Below are experts of layer 8 (counted from 0) of a mixture-of-experts language model. Rows are named router (the router's row for the expert), gate (a neuron's input weights, with its number), up (a neuron's input weights, with its number) and show model dimensions 80-159. Each number is 128 + 32 x the weight over its row's rms, rounded and kept within 0 to 255. Numbers have three digits each.
Before each expert's rows: a language model's description of what the expert responds to; "mostly gets" lists some tokens that are sent to it at least half of the time. This comes from a sample of Wikipedia text that the model never trained on.

# expert 3
Description: Pipe separators and label words in wiki tables and infoboxes, especially election results, such as |, Candidate, Preceded, Total, colons.
mostly gets: "|", " Succeeded", " Preceded", " Turnout", " Website", " votes"
router:060172112146134130079099133133084165050087198123080132121176156153126161149133111185152087140209096131159146120145122141136135083132086115145122137139166131066130157118183160102112151152132130138107170083155143201098114166137108096079138161
gate0:121154122136150159113170136091146130152145215144177121096093161151095101086164133147160116070175136159118167108222109179144070152159158105183091124169174100093161135115166147121141146109082077109155137115116138163115100132081083159066124160
up0:136141120154187182139144163040104131103130111130138126132095124162114139119149159084195160091156125169109122096155106213162092140146089130161192114127157138119143135166108085131134137126061104094145074086103048117080125145086153112169139172
gate1:117138150106162097100131057149115129073115194122113160090128134161113124143118127180134126108164125090077088162111150096113210086153113099144151057104173110111113095143170160093131100084099125104068131121129155120179093110170132140087116079
up1:151083128100128152147095112160131094166181093091125173115074135142137159143159121077137161153077121161123157077084172190146082118116099182091117135186103190118121118120177058172067163121177106106221142073104138146072128164164131127160131153
gate2:113129111152186113129134135134110135097096148173134075132112147129102163140155117074113183124128142110134154154116064166164157122094167126076107118080062147138106065121184101068138116162181113134096114122139105101101109091128081145134136078
up2:116147138099145071120098091049243096145082089127104082096095178152103089128164180178175110051108099136158180114175106211163107102172121153123081096073115145097133133111110105169078138103063147071121135146132156122098104094146112147149102141
gate3:141127117175129087101137168084123090112142125096106111122128140162094103086113096171185093172124169143152158120154093131153123098146180193123115114121141175121182138178117069149135114109095125091135122147114041129127137157133085103107157151
up3:150111093157154109127111137146139085141125148148152118133119162117101127110101084118155092201178186131110121148094145126185117092147132197149136126118083195156144096121211187133144146118119152154137060137148122153131154139097098169132128106
gate4:086115137158149093139118116090159135085041128098107154119193187179061114145131162100095082093099118139189115082121176139132144146109103104125127077144129173110106148106100055125072071127084160150183135106081139087146173112115119198121128112
up4:167142116093115178139140167183078094115147106155174113098130076102145130115098229117136121142139125173094176146171177107128173138125136111169113150181161113164099132153096160110150143143116155130119138141142099092086149112095121135167069132
gate5:065140143083129165149146128084197120113126168161119193112111188120040154159123111175110129121146103132109080123193128170163109135110116138154092093156163122113165153088088112150030094115149132114113147182079178144107111136129089142106190107
up5:145119130150080151132109125160137111121205089127142116118131105103162152126153167075087128160070207119142165151193054149090113089092116160115145123171067132125136126150147128161142128117117179144135084052146124147161107138135148107124091132
gate6:128144114079096126093193153140099119119130132093100130149115131149191087110126151135153168182145150152166075150094167139115091071112081169092090141190147123142195155135118114134085134120113055116125180121080136150149180169149180053071086150
up6:136121158107148141069117180114166162139149129182057150144130146139161131189188084148157164070124143070125127121116114104098174129134106065142131158117142117140087153124083158200052150132140103129169126122152102117129146142090089049177109088
gate7:098113095178149137157122070132103144112114159145167128126155128097099132124151184103078140145137109111114154159171142150173162109173116086143064124135140099112120143119168149180136128137174088115138106156086144156174108128090111155065131115
up7:145133105153124120122156182121109055136135089146109129138098103124112082155131094185085120146117064129109115169160153141133122172098135109171159157135108129168130105135148111128104059100100087157110127142167102117119118124099128098156108140
gate8:090111120083124086168041128169080097124095114139081141111113166180119078144171149114108179100162143150163119123098108098124104089068110151175104080125151143131148100086173135148086134108109123122103080105109137125144172066153064143116165126
up8:126152168116110132131228132102170119177089084125127117093146093134145118157112063137093107157105052183128105145189115117154149133176153089108097135165092181191119133168101098099142110131198141126122188155113105112127141209133134160155122141
gate9:093102059087135128119138087166124134123117147091187148117140100141145166151193107200140108133133089143094126082107147137155092126147126166125112089160104123127161143158149104147157131190136187094151138178117113163195110163151088105118126176
up9:114112126103142186161165163093150130118137107117133112137167178133140112137142104124117180095113151101161099128149098103111169102193110106166149149110136163181124102143125182155161128116141148160113075183121128074118152142068156163146147172
gate10:111105118134113096116124150102132101164081102170112135203108152102123092136093118137137097129123141089107073107158110163141143089078139137101080104157121149121092094087092129179058116153120171088149130182220124123089088098104150116107217110
up10:104129147160118177106191137111151169121137110128095122148121169096154116114187110122143068060123095079138077104120106129080120057156124127137111148154060109177085103023082112128127142153105146125184108120081119103093060125092182153139115137
gate11:147150109176166138149072160104187156135169125162086150116187109139141115121159111113151141150130102131140057170099136085120156167113141137144129142147126106118153175095076192128120133110142179096104158139166142171129052068114160094138142118
up11:151131087241102105174102163111206137127136143175090114141188122139121109187104143117132144136157102107117112163102093134121158159166085165137118181116142150151177130081093086094138060152133147100114146098106135101126094090073158103098153161
gate12:093171126143150117119087096108111121175164144070157168137172183154083118150124165160148131151116078134138127046103092130114155151104134109146143153166135121151160174106149033070162099108120110147224128109111134134113191051096115087142147111
up12:101130171169156119154166091174130124067145125167075126152153114156146097131178094117167131147086164124195120169158177135151105129088156065123114118115122119134133157098126091135167138156149077148171174173132139091182164092098151139098110156
gate13:101162127098138135130153164131137080092153142071110114143164140164172131126093137108126082139166131112149172169071123125174109075160136116153092134103155068161140092122159124163177151192130153183129097138095094119117120131144130167097091136
up13:108121115111124120158136187089084119131123089109112169137148119076124141131106095097155128140170158119130119147108080115146102104119126115152085137082057123113136124095170141128135215107048146231153116122152161160098159141091183088103165189
gate14:154157116130183155107106115199125102095186147075114112106173139150147083106139095092140195164041167147178116158117094097165101187182098093139078134157076107134193148205127076132126158162145107097135117126153100093157180123138189085107162117
up14:155145148097077111107137116116126156161136130191114146148163094136156187153119210118101094099209199100130125134175175170116100129116142085130125109187169140150078154152093167092113155085124106151129157076167181141106126121098100151167157125
gate15:147136137065116134104145143178137102107084131159126137157200120121166071146141120124069145120190108140117128141099107179147149120133125118145188109150163119132162127177129168122104100206124098085112111144124131145162139113091059124157114145
up15:119115052118213101103102119087113129103096129096149136148122170152091153082122169096152172137102051066119118093126118153062163171138103073113115207125109132133138154102143152146174141082106109162150147030125155101099124162093175159133119123
gate16:149124114160093157204099183068103118093128087126149126194106115170156120177132107123147087123130161111132111096092103139082129154093141130126137107133151178121161168132146159154200115179120109138133139170218072088130108125128119058145159140
up16:131122160151084082173123068148089122095175129109076085133145106090097135105111144112125090160141108174134147063122169128111098132104113114114132163124094107154126101136133101168096165074174200101151125095080117141095197134159120180098109188
gate17:160098145101099124078094138157112098096108112176129159121215117182092102102097034120117141175097130123177112127123094100172138103122086196131122117127101167130167109094129106092123157126169130095156154136108087184100086159139137102125120142
up17:076213108098209107171197129137100153145147095137153138127105144112130123141135159123086095161127121164121121152187116093101154147107146082140086146159141112120092069113143187124163063084157107163133122065146161171142192078109150127118127088
gate18:130128157093153159147148168099102159105132151152091121099133123137089201169120174139097124130157125146128134164108161099154112128100167083140088121125114113144131155138090142099128097064126064131094141151108084166150131107116195123043114132
up18:087104092110201101119148134116147136120075101147103101158185138151095173111109190172171095087129093118120114136187095125127137116139179136174150100126120123125118074202166150142077178186098168127110079084161139128145180115169082159105108120
gate19:069198163190092140160082229137098166131134152106108066123169106109121102106074131171116126107127082144197222162132126128165105086121090170114114141104127115157131100165085147144138138122189116180179182173094133084158143165206085069104115113
up19:130120125122115133098105160113111122106143171219136099164113137157152146078093101082101150166137183118057166088171142126085122174126117147145144139105169157159103122095100088109149130115098108145124099080122116107159194157155110108123094121
gate20:085113109111117118139132104082070114086144066147059103162092133119112153215075130176122159152174058062109214127163154157144134104074132140087121081089109153128118113155157107172119106098116131072106134168146181177087139137097124137108130105
up20:144147144143114133093102116166113076190159110114132137181083158122168118166190080160096132111157141154153149136114133098082109119098093122133120082152154146119142141161153177082058100086149118161188152118149143164124140148133105131142069131
gate21:028134091153117052114111108117069133120112133152155135168205142085082142108121144138132109157118155123093182099135090187130146111149139143165145193124090081110142118144176108149149206121112141129171150072128125145164177145129119075110045179
up21:124136174172157170078202137130141230150106127106075172073135120136154076189113163123129101172167098077196105125123034142102112171113146147108159112137092118103127111114097117168157104156124067087136152115142089155134183129107133103145099149
gate22:119134085113084124119097146081132170126113123093109128078087205155116118124152099117140155102119068143144122177044134236092160144152109114158200142159110093154115070164138125152155098148137138115109160100120088136149106110124065074108126132
up22:172131145113171170155102173137129066080140138125130125145103130155111110105110142099102154124079121079136176114143109181094114104086133105093112139114027182099125098150062139123148174145147145173233095088116178177105159150151131144104093099
gate23:078161142135182169089174147180140159073157144113118143119150124188102120131079101101136121119154079083115148157117090123130132120153101131097080117171122120101165130138141085085133142181167062080186128149136116118132095159088065142154158099
up23:144119117104064109218161147095111101084107091113055116114128107034144112164113097148152101160171212124076127122125108093088151095122112124115145181144115170151172183166119087067122106210153124128124146129116140147196125130099152150148114134
gate24:082125171145112126111143107102117144174083091124148093104161182140084164212137110100168120115085114117139091159133113123136162086045101194126083119186154168152128081114094149137113091097158078152137080117106175094147163121165183136162112135
up24:149156132125144089152142133200180118110123122140093088150153115121093114101083125151084113079139181127108108142141206095152105089110141151164119125127064126131169164131101120135177143162139193137124145150107149082174159138132099176154111128
gate25:083142095095117102139084118109128124076124185115149079120139104104134156107099115107167106164131117139143146142155147168135119035169096120154153101135116152065047097090143172099133088125134131155048131101152138156138193172134120071171142160
up25:161107169126051109150124109132104134071169116108128085077136082111178093154156138091091138175109169162170129199159178116141122096125167106122166076088095107116106172085098121097118088166179093149150121177150128108081137104144118068129094109
gate26:038192090117140160159131115208073099134143126156083120159113113132186178110115167097153142185172161149120095174124079140148103095173126114143120122144158151079060126112125159173125157133065140130147109123087108103141111172110121142085149091
up26:106096096139110123105086149099164177148126110144138130114093094145133159146140110104083155114092129161121176110132104160077109134119163149105074176127094073037128169187135174068139076107050153081155135140103128143135112142121078128148198108

# expert 10
Description: Periods, quote-periods and paragraph breaks ending sentences, especially in short species or biography stubs ("family Cerambycidae."), plus commas and section headers.
mostly gets: ".\n\n", "\".", ".\"\n\n", ".\"", "\".\n\n", " footballer"
router:132147143139082095098036121115133165144093114152074148111152112137111145186188080170157118144095119139107149151093178122122125131178173079139138103121139138128146137109129102064149128166114147118124145154103113219145179135097111117106160112
gate0:100147115100139142122089124099163094140134141111106108150105151166139088162159146159111195131115075161089167187136121159100112090217123147075136131138153109100099112122115072127123097188144119151080152140104117143174107151185094137090177112
up0:126089196151166126166130067126125132165086095187126131158175141048134132084100148119120101138108145136171129084096153144193135075099121089104108136121095165118152161128151138111100116096150084118142172135213133075157140065110175121182142132
gate1:111121088085132148087071118161126078091125153149176136104152140133144146077124081114136111157161113100149097106134113130193095074181211080121122133135102116160106119076099126112136116087162141154146093100135106189101124133060114087127113123
up1:124095146152159157118134023115075179130135133133093085128143155146141052128158153114126170117142089107088173144156113107167181123076157090167135118090078157108085126082086125049176110209142176183119144113137128094065116128143151159152110148
gate2:096109122153098050143096073144145087138129112163102175131143124177102176163169107151093101219154188150106154142077093131111111133151152110091163120152107115151136110143116159094119128117046102106087071090146071120133181116112160098097140076
up2:175144111114125093168110124145081130092140130198160134105107073222162071133146101156152148143128105121122158140082055154110156132111139145146103143159137150110130133149108198096136107128127145157137156085075167136129088054129139132125186117
gate3:090195105088117089140097123065137135145163155166142097169152106107150138102176126160091112120127126054163161133048125117120112108139159143130093110141168158172163154098139134105103150105106161071092140136118093151160086108144130087103184071
up3:149151141105105159110123148147165136149129180106071094134143132112097133062107121137051182122122074171078097077122139125100159128152120149133165121157130186129156137178145106126122168107156135127140110093118124126158142116156122079091160194
gate4:111162152129059054199102150109168125125136153135117111111124106139162156136134143146168073117136081142106136169114135124078089104132131128109096094113173174155187142145102181098083143132192104085084128123071072152131079113105096062095093134
up4:110124162087125186120126121121111144163140126089164104089117131074141119117113099165106160147217146107099154147154148120177171139094162204176169139067100114156102095078135102167157121125149126167163141106106190113166118103159190137156102104
gate5:136166122135171068147173154044101128058118147207170122135096115126104118117090144093069109119108136178176190131156123115138090117091068159108155105096120105151119117111104123145076176138123118167141180150190100136096099165098111097110131124
up5:170104105162140150117112135136064137134110125122096102139147103149105131087069090118153140164163139113084183164138103106093164116138064130139175058122112138170111105110218091151096147089111144095101161069124179164102053094103142174128141126
gate6:109173154105108152127172114127089108160089150064127136148103132104144135132159149182132127088122158090124131149123148089181056075182121075089108156110124126115139157193115081185057148074128132086106110133093077171153139140111159096122123097
up6:154083145109132118080157136137108165120136123184140118157146137084124116108089188154162137116074111120209183147186127174123118137130097101069137082178125139119134143132102136132200142147181176135117110123106097117155174130083137090170201141
gate7:133139100096059130139122168114219095091125116121111134139144165143148124064187056153111127163109126145106142159123110125095079145181143029127138146081147150130118133141088170134094134164122113160175125161095144127184144119092152071103141088
up7:121118102105101130156145136137185101120138148074122086116161142059161177143136060141123132115121152120104134126139103097070106145185127054121133149089124158102142132135111182140090111100124118146133118153121146166185151166088128163114120086
gate8:077168074143084077139093112107126174182132103120079145127129085185149128138157163076125148123074102104138133127121172123085056137073134125113167209121120085090087102139090204129210112111091170146114195094180090129067136130059171064123136065
up8:139162188127196147145056150088120121132089151179159112138055146120092149108110106070082108126132082115158079099150106151110135131177094144109156123084150066128153115118211116066138111142094133170122117151136152115161172170100101112148134154
gate9:148144121133120147130153061082158116123166092134124155129147071171132116087160102082141131117085172142130143155123170137087173145104112114075150147143136147126161143083092076024142184183110198108153152174127146101106102113128135173127110119
up9:080156113128089134127144122103083129138083145171154134101140076108150086152106152073186166155082139045166106131171127185116143147148095142132117126160146210134112110008081105061115153202151116126135182157041145158088165077123125101135146124
gate10:092163118050113168155097120119091121139178172100070152120105131127073195152199066156085081142182105180168132149139117117101145119116151144098119143114095143162136119151168113093149175145129156114133126147112103096167198101140080109149125144
up10:164128151138139090110159075138197128171094121149136144135144120171192093099074219113215196111083173082096169110170147102161102153124104136152129085136160101097136116097078108171100096118106098167152123120132130134117121135124135162116149092
gate11:130132113057117125103122158078104114165150061123085200076069128084175110072095138177129130131157154183114095211143115138111084124112105130118124163130108182136174121179081129126105132129108101054132123117101100164129139144248131135106121105
up11:161116111158064081057148116114099124126129134099126106113114135120111167153088151156182096150091117132120145113114142116142078149095172188119109126165117180129134081068197118132118126122154160165198087177118114139159167125113094163097117232
gate12:158178135125103158099112115176097129114116065165047159121178104096106121071098107115148117183177123133159201132146121106123097124046143140113171124124151123112165097128072141145108123148140153128133153146142105120186116105105135072140152104
up12:153185162142125118079101135186062194140174027147099133102175155100138099106099107190202132104146147110141188158136119147117088147098087169131184173163139128122159119133137148114132119109157153102086114146143129111197110170118110097144117139
gate13:130124114152092076150084132175195167150082113140114147114147103176106096074182099129089080137088175133129211152165109072158138056090139118118127094172141075151194105094175165125090161165126109130108119091098089136075118071133053132176117109
up13:143104146094130131172160135124119170131194120109131145153157124155108165159134151082119221120186154111106113137086130164056153115108183178095086173099111092104037181075101137122149068087122184178077077105132087135121167117179095089109138107
gate14:119130141145125116139109169148137152129171117108095130140112091133135061102094147115129093197143110134087117157138160113147148093060087109164119151095109179133118117110096102195119122184144156160155191124110133136096102057139122097092132135
up14:148184133111178186101124103156163161131104117095169131108152140152115149105107179115095124103130081119185216120142120168128185157154101143086078116207080108141098075111142136101096136116099130140151117148145112188141192224113119147172100154
gate15:152132115094149157104068121132149124109094045111137081107147060122109102194101035167085161139126081132098129127142123111126119156170148169092165167134154133137099087176145132098108091157163115109112124144109096192139193113137065133117198104
up15:142094140126151145146130082118119093156135129140130148170186139119112119129185156114144149132127083146139139100181161152172114141179170126142171107128130103088003150098112110120115103144163087162162109136140118133116140196121096152133151105
gate16:106116190115150134092146115114111122158110086149101130178133140059147169125134128095137104118111033084085147116129099084139120105178117101158091122174078174149090120132111174094117099173148062098131197136109076120132129134096179118064161066
up16:145148097109111140082127143135160089064162184141098095098116143165150114126163081158126137138114192104150129097139137213147165219083102123098124153084147098144136075157119148173120154090078115157086100081084138127071100172117085145201072129
gate17:116116140182124169145127155154090156162148099116135096117144151168160138164140059118152130146087056110113179121099141120102104103168165148051136101107134103103156150153144067090118174165115095156108163153114099207180157112076145132092163107
up17:101120139201112119154090083105082111175132124126137119082089164078148147142162153170092096098104142115246094199080103139096174117137120180110130112116132118112138157097136045164200108120117129164145172144137060105135192099097113107127167075
gate18:190127087174101158116102110155178163120107123059131118148119122113175146215113134100185162187077121121171141167176191103108126147097165132123162099108132090150163159119129137087198109118121147103128133140069101140124116136082101165137150161
up18:056149157122163102112157038120136158111140148134141120145067170164107124042162167132105110150101157110108093104104180121106108140114103135156109114117109198067109104154110139219160131097138152168127103125165154147097070128075133158133125100
gate19:128115130162143113199102155178165128124139098108110114155147139176128076078107136119093128148101085076134063115104113135181176152141091135152113137159099123137111122135131129123060112122138108128061110135134116174119076122162137086135150105
up19:113129053121180130140118131083148126117155126159196107160167073123061155130107176132189147089133154062127111094127139107121132189137154148102113150180081116098114167091090165069072099107150153101159088173132128132144137162142159149166133070
gate20:180105088142095143089157105145142194116069172098137139125202150147115131130138141074108112099142126173096190087166097107115150103158106103162083098135144136120142141158084074092149172125059198118068169140083106141140151095121122149170152156
up20:160114077124130087100133120181162185124054134105079151153121104091099143128134120092151112106154098077112179152146141097140162116139107151139106126107201096121176150120082083122165135150117166110112124135102111156115121104151148149199145140
gate21:148104078106147135042072157120168072184166118146146140133085100118106133127143103155150148158074087121157092171148124123084145104183106091127168122118101154125154168157110133053134086098077163106090085139071143127098114154163097150053089168
up21:139118063087098095033103123115162073136149116166097142096155137085087150099094162141139147100104068104121136190110143127153099109136168062150108136120095128132140166122117139092139087123058185102074113146127117084115125112156049137114080136
gate22:118081119148093098104138093140142129164122121195099099130149051169098131092110174175140117146151131069070148119097172163088131102146155135156049119151159132084148104141142094095114137135137145134064143104066102150094102106075060165123097180
up22:162101174118119095095122184111122172104147057135139146114170137147099122116078123106159153160177143101073134102088115135119144125162150089105043121177178128145160086124107108114122157112196119098094130134098126171072154121131043146148096151
gate23:114125171080083154162135168131086232063160119123152138076186139112102149160172110108171149114126120081145125164142191113083168118153121155144171055191117145122153136153131076091165111159155157110123122145150121164119125131060157156102125091
up23:120160204122080163110120102160118190100142067095154176153118210126128175117159116125115134098119095129130098100130161106118100107122149161173131119166161147195136118121118040123169094100136082122147145161090141173132139155102143080141132103
gate24:093073087109147160138150155111174163090158111186093088141149177089061146160203123085152112137088122140124161178197140071068136072168151119106101182152098090087171166078106117160154078135130128107179114100146094107149174092134168084136145106
up24:163139173150157121140142070165072142093078176087188179095106130111165089090123126145145106153136103087132112125104109122192073168141141142137124147133130129147148124161115136062091151052102164118147140127155139145075058204081112168145146146
gate25:150138131139124095102121123125158123132141139149106137143162132177086069136136062136056150071122082103056166152143141151103111127168164098165115089147127102144127160116113155136135143128086129102100127156130118240098115077173123108133110180
up25:077080068140104110144157153141134082121154128177181134134099101208114132119123135127141118079084156139167111127127140180147157097107107109112124152093139123129155109123136162153099110106171127166160084146120152097153176183019167189110161091
gate26:087143085133135149104119160137081152102183122148075132113192160113099170148139061094128127155142097124120093146074109140053130111130160151102168085163134169207113141061174097055142117179146142127097109154126111178165124161126137131132130163
up26:104190133123097139078146215097110144128151122092135106124121138118134151109153096141131143145110098099163135184128143189102132145103171137177150141136134149190171088075214153104105130143123177146081117138086106139119122167154161129161080114

# expert 13
Description: Number pieces inside tables, lists and measurements, such as years, scores, durations like 2:59, decimals, plus endings of Latin species names.
mostly gets: "/a", "52", "42", "54", "51", "46"
router:145183114123154111116130189156114138135133195127086147097125078130178145118143163131195112164102197113108135104122158138130131112124110102198193100131095115060175129114132130119115114114162146172153145066173118103163118123128122127120151140
gate0:087112125117161095071130137192066168109119146099112155143111164128167137073100145113199146147152160166079121081181138142109169162176112103156117111099144185148160112131172114134102096129097147135079128146155126173172137182138084146160165162
up0:128083105155102146025111131166060132156118109096128122164136151117174155085140133093147131089151095146080062143176114059128123130139177119109098098128161174117124110105119124087172137062100167146110105089138138142120137125141082161108156109
gate1:108176154134161067072134094087151125093107122151127148174103152143183146085150105178214098149102135102147139148178082178160153114160126137149148090134049143117137119128113126111156080102116084149066146195094139149096112111134124128079129146
up1:106101061125129144138215141130074088070140137123133133088214096109186077133088112161123154164102133114114109108081154121132057135161165111143118119168130067149127118109119172103116101134146115127095162176164134129096114100147152187104123098
gate2:077150114078148028130153151157096100097134129143109188096095133137130118155147143127165095103145101122129141110062104135187143089145197116156143118216111116112158117115206102156132104135201116146144118136132142138122153070172106152155069118
up2:147104161106147120062105109061146140098175151159142163111179060121154095127138134106127146234111135104099121090094116172135135144177111062152128151190144106177153149139109148114135071155113129164116154122161169143144102151119117182092095123
gate3:084151180125139127111119144080105177092105081150104090115182111163133166103083104159116171151161138170101096141133146153146117141088133089105145112183197161126117096095155092119075152084158124121116132144154149112149143166123122054098209092
up3:126112118144153146118115105148101175199132123139154087179155087077137147157131155107197106106141089087156108090138168124084092171132121060129081087102065135165162130110156141090117111122088109133102126149159136087111125147145112110094185171
gate4:113157157164102180118106184214132104142114139126092115073121124126139046175170132147170160147095064093116151099165085164066118121093148158160153106115164122147156134075194109162124139192108154187108146123173140167120172091088125170177061158
up4:147070158163123178167115161178151148165100140177117199138128136155138097161125156156183058089108178160149115091156117131116098109102162072100156123128097097151181142183096112109124168167094171147118129100157204078138144098105094157102132140
gate5:087122110119093165111129169164157125212133155157058202107075141174095098202112156194152145132104066133099159117148108120163138104104136129134190128164085132109088090088166107075061079118116074124101121197163121163127170134159095091140158116
up5:089118178164125153152181133112184115144108158125084121097077129131065073129171162160134163142087077158174184084094126186126164119124082095156182099089100134155117115103150143145042102126145132128142165124173108156153098123144091111127138197
gate6:124185096142116158047124121156190096155119173116145126049107146118103116126159108128194101079122125141149133166206200108103148143111112146158131088143103164112144165183090106139062071145067134110147143157155129168158138175100085143157117103
up6:136145167144151115150080182100103162121156089179080149139209134168129111103118102157110130056146129123141142159127162156132165168134154148158124132101145160145133097110131102088120075106160159173174117109078110112112113137111138122130139090
gate7:151123122109039169145063179109101076118127121140127151165144126184131132166167105100159085161122128163143124127129108145125074063164108088104125117081130121112089116141143097155172137142164075178048181110123151160141126147142158113139151170
up7:137130108165108140141157161134103123107124181144104182140168135138117130142076101106096097153173092111125164192095206108121122183131068139157157101115116170176091095134163171144175082104118184114136168129127153107165099118118096119203179101
gate8:136147189077088126130111158170143112122058100151092130122151101157149092160143093085141187167142128133082076153115155121108113067140135080150096082119103151109152122039167069092106115138109074120105202132118177159118147109150092249143171117
up8:144147140122093060104080125146200141134131147143134062141163124132109097116147172119151124155079105067109077118103144107108145161158136052150169152156061163125130072117106098125159145112097079224092165152171212128167185059135125137119098096
gate9:119122152161128135064154110141124199150121163117130120091102151077165155160170092096152108111109122116110128122163169174102144092154192158179133101125122207114184074140185103058109107163168094171134104055134125152151173134105136114158070176
up9:144115154135111144171104095098160106075132090198098129165103134142110079094153131169149089164103119074151109160146126139113139109169130108075204112136118119125135115087104090171192083047041093149098118191110170113126164122146059137132148097
gate10:130154137099156118105151140120177093133087123084086136132095120109112117145095170145154173103119117053146175127134121116136061164117133132116203142103090153178178092080176127155157108133169075126125122049125135171184110140131144113085132103
up10:121124164078132150175142152142134104113111117110116077134132126170113089146158149086118134152081158180094134151126179132129132131093163125195077174116182104120137145110091135169141103106194089193137107128126086117067067174125170191130074173
gate11:143117137150102115115130140169115154157169188100106175124212138074144106160192129148162138061149169183150152160080085133107094121109141173134192161152101133151170066113098112194148060187154105111123141147166180138122140107115140144126129086
up11:136164123115169122189125147081129100081109136079137137126139099174185123120181105143122157083139167096063160105097124144126114125186160077129172169118160178096154179140139121108107106068110169105156091142104126128106176107121092100087110185
gate12:065128130139129154105125163085142110121137176163092074137096148153206134098091115125089122140120119133124164089126117105123080162153124063090103151084147140081097080098162113119119128100112122159151112111180148184121144168125100095143131104
up12:135086132106186200146187158134153105142083153084131154170133178190175110094118137149063102099180123116092132063093091120131168155076174100118146160135116092109144106148144133150143132162148111160081139198153114133096130123098167125162127139
gate13:094118153154103141203157118120122164126162149116094121166114184134106211151103108143074110143124118075146149139132152153145108097097140133110132151150128143138097097132148138128145191067139127113074165130093116178110119150052155115148170085
up13:206166122152158153098119077105172134132140185162154128125138159129135153136135124170134230157093071153139063088120109103155163096122087124170121098044121133155110123179114150089108098110137128105180146075085102134139065156152153062105171136
gate14:099137081094130076156125125187143091145102118140089071172155113113135093110103123171089086124121151127120122118126120148111107149059191123136097105152207180131117159165127124149101163138151093110102154097097127183160125120141121149101089080
up14:127096108143129148111136127133144137163155147160110091188166170092151181151129149099161109145083133117118161078142105154105151128105140129065140064172136173117151148116084102180043091143141086112163110089148139168083104100115159100113091197
gate15:083139132114101058182101110153137108155128134172143100097141173124130116100088082134069160114168138173127116162157103064149144086138102126177126099126180181188138104132129096147099097018155148163092182138147095171114159146154109154128160127
up15:081089128178133101140194117094116119120122160073170083171107124122048106168080103101080141069165162172138136143150133142125120109112130161136107143163158103101140100145106062194117077154109160157081079174142137211118079121161121092084179137
gate16:098180150094121057099111136158162097140171161092122070132152168082095096126147136093121063132094180164137145151165147125135118098151166154155152118109146202133107153069158146068171181159102134167097110162128120150107172133073159120136105098
up16:123125118108167106088141160122116142103091048132156153092148105106092177130175086070103080073153132071083167104126168167194138127113174105166086132238173188107112112143171108144150127100135168103165193196106100167196075163091158160090080104
gate17:148134140158140132118054155105147164118127083118084164120100134138151168149149077129110084185122120124104071076140099119100074047164196059131115103149166153117126095129091150122105136154137113154093187118101119184171088074111120137100074167
up17:112131142088186077170095121133160104163170137153141092116163115120130107135115116190105197087169141120170154103078118084085106108131154197142139121066176112145137136158141131172125142135111125081147076165070108158139156109120112125132142158
gate18:152190156132119119092150093140102142135055082077133112116108117134124114161069128137112117136125084157135182117176116100046168086134134101139172135131162133076169128152150133122110095133129093192211126114169142143103138101147104177093148085
up18:146075191132098142097163176137147061137156117104146161092160107097097131153129144168090130069067156147151107090109135126151143171136143164109089072164106131170169122155149122164153098151096118115139137081134179144071125166107145155091117166
gate19:065209133139068122117104129160118131085116158115112094126080126145129211165122094126117171150106126095120146200134171205114111148129151097090082164132132150107157122088048119083089133120160154148095100091089122145093103148197095143132150176
up19:179161141078117192101098165101150182144073106155115103091120117207155124120168162123170147127159124102141098104148094122134172157147180151144144131155166102104102099178086133073115170092109151143134143190121115131117183142106140132145158075
gate20:064192109119096123103129124102089165145100060096160134148134111114056127085136128151117150130153093077164150162109145066125146140135118082163064125129172123098165155134173143126127132195150084119161174130180182183107135087113150106125087076
up20:181108119116143174131179102176107067124120119176141155077159125114169179143085134100184137074143133105110139082140168151179155099169112096146129139151124144186177139159210103049155109127128134167107141160147106144149083176063190140137194081
gate21:133172143184102175165119186130111143141103171137107140098119117139123021105130198185113126225165154130127146161207087178147124169141122113120138119149116155117134146126153095127073165138118150124104161139136162182116131113149086121166119102
up21:088132130100122094148130135091167136110129148155148136187113132087118151147152149134154081112117097134145132149141134123154124170144119128118156119083171083160180128057154163138142064093167089144121092182145054102065102116128105055091130108
gate22:111133108028073103128089073181170144161151119126145135097137125162083097144054134166098155151108088119175155114169084087128116099177139162146088121175163131136094119175157102043113108197144104122095123165122152126116129170116097139132108162
up22:107155157069202087144118152127086185112185175080123147171119131146168167121113156134155166173100105115110091174121108088114141232124146080126123105167139134118085118134134138110112144147127165082159149109070134086157161115145138167127131115
gate23:170136121102131134138127103119142120141116177143130106096136084118105123071162136106139169135089123123076107103177128150139053105132116134128149139096101182169128199133193135093087132140086166101169179103146178134158077095152127115137137138
up23:137199148112138141145092132109155173162106090164130113188100136116138089130173117168095107159133169073142127164153167113126130159126133097090135106061197135128137100130105141177147089089181175171127040126185165181105120136143121130107052154
gate24:128145127113109074111174149080122126081125176109111145153172120170128130175138076162205090181176141127142161144193143113070130156123121132159179118161124158110041080150190114132116134090132149122125089148126118126119112094179146118111098107
up24:141185123152100136129132117143123121142173118156194151096112100145080143108153182187084063085088092080104130146137133130144102057147132146106075202119115091140201140134083123133190064125180097104103164174116130130122153146119105108125185152
gate25:111146146181153164105097072139136159107108157174081136139152162139167141073145079120096173129103176152048171167154119120137137103134099132145134115118117129149085079127148166141124088200160121080148164066162133127176138158097086108161146098
up25:083147172112140145190107143161087116090070179130146104115080091135147120111152108124160145139179175110107129143078129095107103104106172070154177213147104078106098129105146103168164125133113154113168155070165180148123143110130211150077140176
gate26:097130074131080151141107096120082140106109087146151088125213189123139142086144090181117167131081093107152072170157139139148150030171204142167145109110109072088123119154153114144147103094104109129102172102158099123110094143112157122114121087
up26:173078087184088168119144142134118140148120171206117215128063158144130115124109115074145131153100186055156134127113123210110115146114104104111152135075134117148082171115164151147153161100128123179147128063170152096113138149173120104082174106